Below are experts of layer 5 (counted from 0) of a mixture-of-experts language model. Rows are named router (the router's row for the expert) and show model dimensions 0-255. Each number is 200 + 20 x the weight over its row's rms, rounded and kept within 0 to 999.
After each expert's rows: "raises" lists some tokens whose logits its average output raises strongly, later layers aside; "comes after" lists some tokens at least twice as common just before its tokens as in all text. This comes from a sample of Wikipedia text that the model never trained on. Tokens count by the router's weight.

# expert 54
router,174,188,189,201,198,202,211,142,205,194,189,184,182,198,201,222,209,196,199,200,194,244,208,185,220,188,224,234,210,189,171,151,221,174,206,237,230,197,210,202,224,252,210,201,185,177,201,171,205,186,209,208,181,196,211,183,179,229,227,218,180,222,209,201,206,191,187,204,210,191,195,213,181,231,204,195,186,191,239,180,214,206,212,207,181,194,195,184,184,186,170,192,208,227,173,192,214,201,183,204,182,206,190,218,210,170,203,198,183,220,193,187,197,178,174,180,207,220,175,183,155,228,196,196,236,203,172,183,223,195,239,246,198,185,182,202,193,191,239,218,223,179,202,191,199,196,221,204,190,231,210,191,200,196,201,208,215,216,233,230,199,214,212,216,138,200,215,226,208,179,191,177,194,167,203,204,250,209,206,175,160,190,217,190,182,193,168,247,214,205,184,232,220,203,193,213,190,171,187,190,194,207,229,178,189,180,244,195,213,223,197,193,207,189,207,209,234,195,220,202,205,160,191,185,170,204,187,165,209,175,174,212,184,202,185,195,161,221,178,182,204,219,212,254,183,232,208,239,186,219,226,226,197,203,209,189
raises: "\n", " However", " He", " This", " |", " It"
comes after: "\n", "==", "s", " ==", " ===", "==="

# expert 57
router,188,214,200,210,202,202,225,207,207,216,232,181,186,159,227,213,222,205,193,214,194,203,229,185,201,182,187,191,172,206,175,167,213,184,196,221,228,207,209,231,198,187,260,241,187,135,213,201,204,185,210,183,184,188,228,202,192,195,211,230,210,209,182,215,214,185,215,198,210,179,218,202,172,219,237,227,186,188,195,210,169,178,214,181,195,163,217,231,207,189,182,166,201,235,199,211,206,171,225,190,192,205,213,195,211,204,203,193,157,196,214,211,186,205,176,193,201,198,210,174,199,199,216,185,200,171,188,221,202,235,203,187,172,222,173,227,192,183,213,187,206,169,226,157,220,156,219,221,185,213,206,216,186,173,188,206,229,189,210,192,195,209,192,238,206,228,198,216,172,188,181,203,216,187,169,185,270,227,205,212,187,185,177,193,195,170,200,216,182,207,207,204,188,203,181,181,230,225,168,207,192,190,207,210,178,189,194,185,218,234,225,211,198,198,206,220,241,185,205,235,161,185,200,216,203,219,151,181,248,165,217,187,185,186,183,188,178,215,196,213,192,218,234,196,191,217,193,217,211,197,209,202,164,188,176,223
raises: " the", " a", " ", " and", " as"
comes after: ",", "s", " well", "es", "),", " County"

# expert 32
router,208,232,221,185,215,195,188,159,179,184,191,207,203,187,192,237,190,186,203,216,222,208,236,214,235,185,203,195,205,190,162,144,243,211,188,214,190,185,202,227,216,194,184,200,169,186,245,168,199,202,236,172,191,205,211,209,194,186,239,195,214,201,187,181,235,185,222,215,225,213,219,231,187,233,194,197,197,193,243,185,219,190,184,200,176,161,192,252,188,170,185,196,191,224,194,191,217,205,191,185,172,223,193,199,196,180,188,197,184,217,227,202,181,201,204,193,187,191,170,194,176,202,199,202,223,190,164,194,215,216,218,259,191,204,196,203,214,187,217,161,199,193,196,179,199,191,212,202,200,202,198,216,195,181,189,208,209,233,200,205,225,194,221,212,160,188,153,220,227,208,188,185,199,190,190,194,265,208,180,162,159,171,213,191,170,210,188,237,185,183,172,215,185,224,197,202,227,176,227,191,209,240,178,195,181,203,234,202,237,247,222,207,211,190,206,204,200,211,212,209,186,183,206,213,185,198,152,173,214,181,194,195,189,179,185,183,189,211,182,219,205,208,207,218,224,202,220,185,207,218,233,210,198,220,211,196
raises: " In", " On", " A", " The"
comes after: "\n", " code", " Language", "    ", " Genre", " zone"

# expert 36
router,170,207,221,193,199,202,212,196,172,211,200,228,171,222,192,204,203,198,188,197,229,220,212,197,177,204,227,223,212,173,176,186,193,213,213,216,193,243,187,187,219,191,228,209,209,166,219,176,207,180,198,180,175,197,197,226,164,184,185,211,213,185,202,190,221,177,214,210,217,218,238,183,158,223,246,193,262,190,197,201,203,175,187,217,177,218,246,237,200,182,184,165,195,205,208,212,199,185,204,200,186,200,201,206,190,198,203,220,169,231,190,198,169,225,206,220,180,180,180,194,206,218,188,163,184,202,177,181,200,224,242,184,188,202,198,191,228,209,214,171,216,186,244,183,175,184,223,200,173,206,195,194,186,200,172,188,198,182,231,197,221,203,240,210,189,212,215,213,201,178,193,177,219,207,148,214,253,231,193,197,144,195,230,184,169,204,196,212,196,210,229,194,198,220,195,182,209,208,193,196,180,186,240,211,204,213,209,196,240,219,228,206,186,164,228,219,204,221,211,205,184,207,208,181,200,220,182,195,177,170,198,233,194,196,181,182,182,216,157,189,164,214,206,212,211,205,222,210,250,177,211,194,178,204,184,196
raises: " the", " it", " there", " they", " a", ","
comes after: ",", ".", " However", " In", "In", " that"

# expert 62
router,199,223,227,187,226,213,216,182,171,205,208,190,185,166,208,220,219,203,188,232,223,204,230,180,244,199,193,214,215,193,190,159,217,202,198,216,192,195,194,186,218,175,231,201,164,204,216,177,194,196,200,206,195,194,218,181,186,198,226,202,207,199,207,188,226,201,226,205,242,212,215,208,185,222,222,194,182,183,235,203,207,209,169,186,183,211,201,240,207,172,189,194,189,223,220,203,207,201,207,202,123,212,194,211,210,193,185,186,211,198,227,216,193,197,181,216,206,166,192,185,217,217,197,225,205,207,177,228,202,230,229,240,196,198,177,209,255,179,232,165,190,198,194,190,181,195,199,223,188,212,189,237,197,201,197,175,200,219,211,267,206,179,200,211,163,181,224,226,193,214,217,204,220,150,211,232,173,180,207,187,187,188,230,208,154,201,201,225,199,237,152,204,161,198,189,216,207,165,202,212,200,199,197,238,198,227,203,192,214,215,207,200,212,184,199,202,209,202,197,192,167,194,166,220,186,212,184,209,205,194,186,202,199,193,178,183,192,212,185,221,173,254,229,170,220,228,201,193,210,197,211,219,162,174,191,224
raises: "in", "to", "or", "A", "de", "pro"
comes after: "\n", "\"", " co", " non", " Albums", " Website"

# expert 28
router,194,171,231,165,204,224,198,185,168,193,250,172,207,171,221,199,183,199,202,224,211,209,197,184,233,177,181,174,180,196,200,170,191,166,223,234,220,201,209,202,219,177,200,223,185,189,219,210,196,196,213,186,192,197,208,185,199,158,220,190,202,245,190,193,192,141,200,206,222,240,197,218,192,205,203,203,227,182,238,223,186,200,185,218,182,219,219,180,221,214,201,195,219,199,198,172,235,170,189,211,150,215,171,205,218,172,216,193,188,200,192,187,212,190,188,236,227,212,172,186,214,216,215,201,178,179,184,211,192,222,227,212,193,202,173,208,181,221,207,210,223,203,224,209,190,195,217,223,163,214,216,221,184,207,166,181,186,238,232,214,216,181,207,236,166,212,195,211,181,209,196,199,180,191,212,185,224,223,206,160,177,164,203,213,200,162,198,215,172,208,185,221,229,223,240,180,193,206,224,192,202,178,192,214,193,215,216,194,214,230,200,194,207,156,201,206,221,210,214,202,202,211,215,194,161,184,174,232,182,224,205,219,219,159,156,195,197,208,201,182,187,190,203,209,182,177,207,194,212,200,211,191,162,260,190,188
raises: ".", "'", " |", ",", "-", ":"
comes after: " |", "|", ":", ";", " /", "N"

# expert 7
router,204,211,206,212,219,173,188,186,179,206,181,208,208,196,184,211,178,211,169,219,212,192,217,196,241,203,199,217,236,169,200,176,218,184,182,233,208,207,192,196,230,223,222,192,207,178,209,194,200,193,232,181,211,178,228,177,196,201,210,196,227,210,197,168,207,198,185,198,222,188,201,209,187,198,209,204,205,184,225,212,189,215,185,194,191,170,208,217,227,176,187,188,225,185,173,174,198,187,192,188,207,199,186,229,203,202,223,183,173,182,184,211,182,186,179,211,208,155,211,167,155,188,212,180,224,179,175,217,207,212,190,210,219,172,187,230,184,194,230,160,210,188,214,168,200,177,227,174,163,213,236,246,210,205,208,161,237,232,220,190,198,212,202,220,203,204,200,222,176,222,193,216,192,182,232,221,212,204,194,158,175,189,224,194,192,158,202,234,222,178,202,214,186,195,219,180,222,213,193,195,178,223,201,198,173,229,215,218,234,230,230,194,206,170,224,207,213,207,234,196,199,201,145,202,185,216,177,214,206,197,171,166,207,224,160,198,203,196,172,169,182,206,191,196,204,161,201,173,212,198,251,245,188,239,173,199
raises: " ", " same", " A", " end", " I", " American"
comes after: " of", " in", " to", " at", " for", " with"

# expert 93
router,207,209,209,210,212,183,200,167,192,188,227,232,167,177,202,206,228,181,185,213,213,217,199,182,216,197,202,197,207,196,172,212,191,188,228,179,204,217,219,203,232,209,232,214,180,185,232,191,195,156,195,193,202,221,214,203,192,177,200,217,169,215,170,165,171,180,224,199,230,215,206,215,187,230,196,199,243,187,161,189,205,189,185,175,174,238,217,230,247,186,168,178,179,209,154,142,172,166,212,204,184,242,226,224,203,167,184,165,167,216,224,205,174,204,173,196,207,218,211,192,189,194,193,192,177,199,203,176,209,181,218,218,184,196,188,238,216,207,227,229,193,191,252,192,192,202,213,218,194,223,205,222,223,180,194,165,193,181,212,206,210,186,204,223,186,207,184,224,203,216,189,187,223,164,178,220,228,218,213,178,161,174,211,209,212,214,189,191,216,220,196,205,214,217,202,183,180,181,219,189,195,228,198,229,202,186,216,188,208,205,190,194,210,161,194,208,243,216,182,222,203,195,198,219,163,204,209,199,226,186,183,217,190,199,183,187,196,203,218,190,196,228,208,225,238,166,167,220,196,209,210,209,187,221,187,245
raises: " the", " of", "-", " a", "s", "\n"
comes after: " on", " the", " On", "On", " more", " located"

# expert 84
router,187,175,243,210,222,207,201,178,172,195,210,172,180,176,212,201,168,178,182,228,214,194,192,198,217,176,188,198,194,200,176,185,193,155,224,221,230,165,231,211,202,200,208,189,210,193,233,207,181,205,232,176,217,199,222,220,219,174,219,206,205,219,178,173,208,162,223,218,198,212,175,216,187,236,201,189,240,182,225,199,181,203,195,189,210,208,222,213,233,202,181,212,206,197,180,164,243,163,188,189,154,215,167,195,220,168,207,196,171,168,194,183,192,207,169,235,208,199,160,189,196,202,220,213,197,196,195,206,191,192,215,207,175,224,195,213,192,194,207,223,214,206,237,205,201,185,219,222,149,216,224,192,199,201,183,189,192,225,230,213,191,200,205,235,180,196,189,221,212,194,200,215,192,187,197,194,222,225,209,178,177,182,187,223,181,149,173,223,180,228,186,230,228,204,262,197,218,184,214,180,196,175,216,186,170,202,197,202,215,224,198,186,186,146,194,212,195,194,218,209,200,219,230,205,200,186,152,224,213,218,179,183,213,173,166,188,192,226,199,196,186,193,214,213,224,208,195,203,218,199,211,208,188,252,206,194
raises: "-", ".", "th", " (", " |", "D"
comes after: " |", "|", ":", ";", " 4", " /"

# expert 3
router,172,209,188,197,189,184,228,198,204,187,238,169,200,181,206,230,181,172,185,219,166,206,209,182,215,193,190,179,182,208,192,198,193,167,200,217,220,176,196,184,182,201,219,217,181,148,208,193,206,190,205,160,192,204,236,197,155,189,219,217,201,242,196,209,201,184,211,199,204,184,211,203,183,210,231,255,182,192,225,202,176,187,187,188,209,195,214,229,201,180,155,196,215,238,171,206,207,176,213,193,197,179,200,201,209,194,173,193,180,183,237,220,202,210,173,205,187,197,207,170,182,204,233,229,218,174,180,196,213,254,215,220,167,232,182,236,226,179,207,173,206,173,212,185,216,140,232,201,203,215,210,236,211,199,204,200,204,214,218,179,204,209,208,217,206,256,208,221,169,203,192,199,179,177,189,206,260,245,197,204,188,188,193,207,203,185,177,217,182,217,200,201,209,202,185,185,229,230,192,232,180,217,193,219,164,178,182,168,223,206,227,221,214,189,233,235,255,188,204,219,197,210,192,212,202,199,157,194,224,192,209,187,200,192,183,195,193,196,206,197,195,206,217,196,196,204,179,202,214,204,184,207,182,203,177,209
raises: " the", " ", " other", " a"
comes after: ",", " and", "s", " well", " such", "),"

# expert 20
router,188,222,250,219,202,212,229,174,189,204,207,181,182,200,168,238,184,171,171,213,190,204,188,206,207,189,205,199,196,205,179,194,182,188,199,216,240,189,218,199,219,207,199,233,199,197,179,188,177,173,203,195,187,198,204,203,179,197,175,211,186,221,205,178,237,174,196,211,204,201,214,224,137,207,206,206,211,189,222,175,196,203,192,180,154,230,198,219,231,170,195,208,237,181,186,185,228,181,219,178,150,201,173,188,177,182,158,184,188,182,216,200,172,173,196,201,159,179,197,160,165,205,212,188,196,209,174,201,213,190,217,250,182,217,185,182,210,192,213,190,194,180,243,192,195,195,241,206,204,194,203,205,187,204,187,158,219,219,198,223,200,181,191,202,205,227,183,214,199,199,198,213,203,192,211,176,220,226,204,207,183,208,180,205,198,181,172,222,190,239,194,221,209,194,250,213,216,202,193,173,197,225,192,185,201,182,209,172,227,212,224,167,204,174,235,236,181,180,220,219,211,188,257,242,209,209,150,217,183,198,209,208,205,226,207,214,198,216,198,208,180,214,208,194,235,200,203,228,232,209,226,198,199,232,219,186
raises: " |", " (", "\n", " =", "2", ","
comes after: " |", " 1", " 2", " 3", " 4", ";"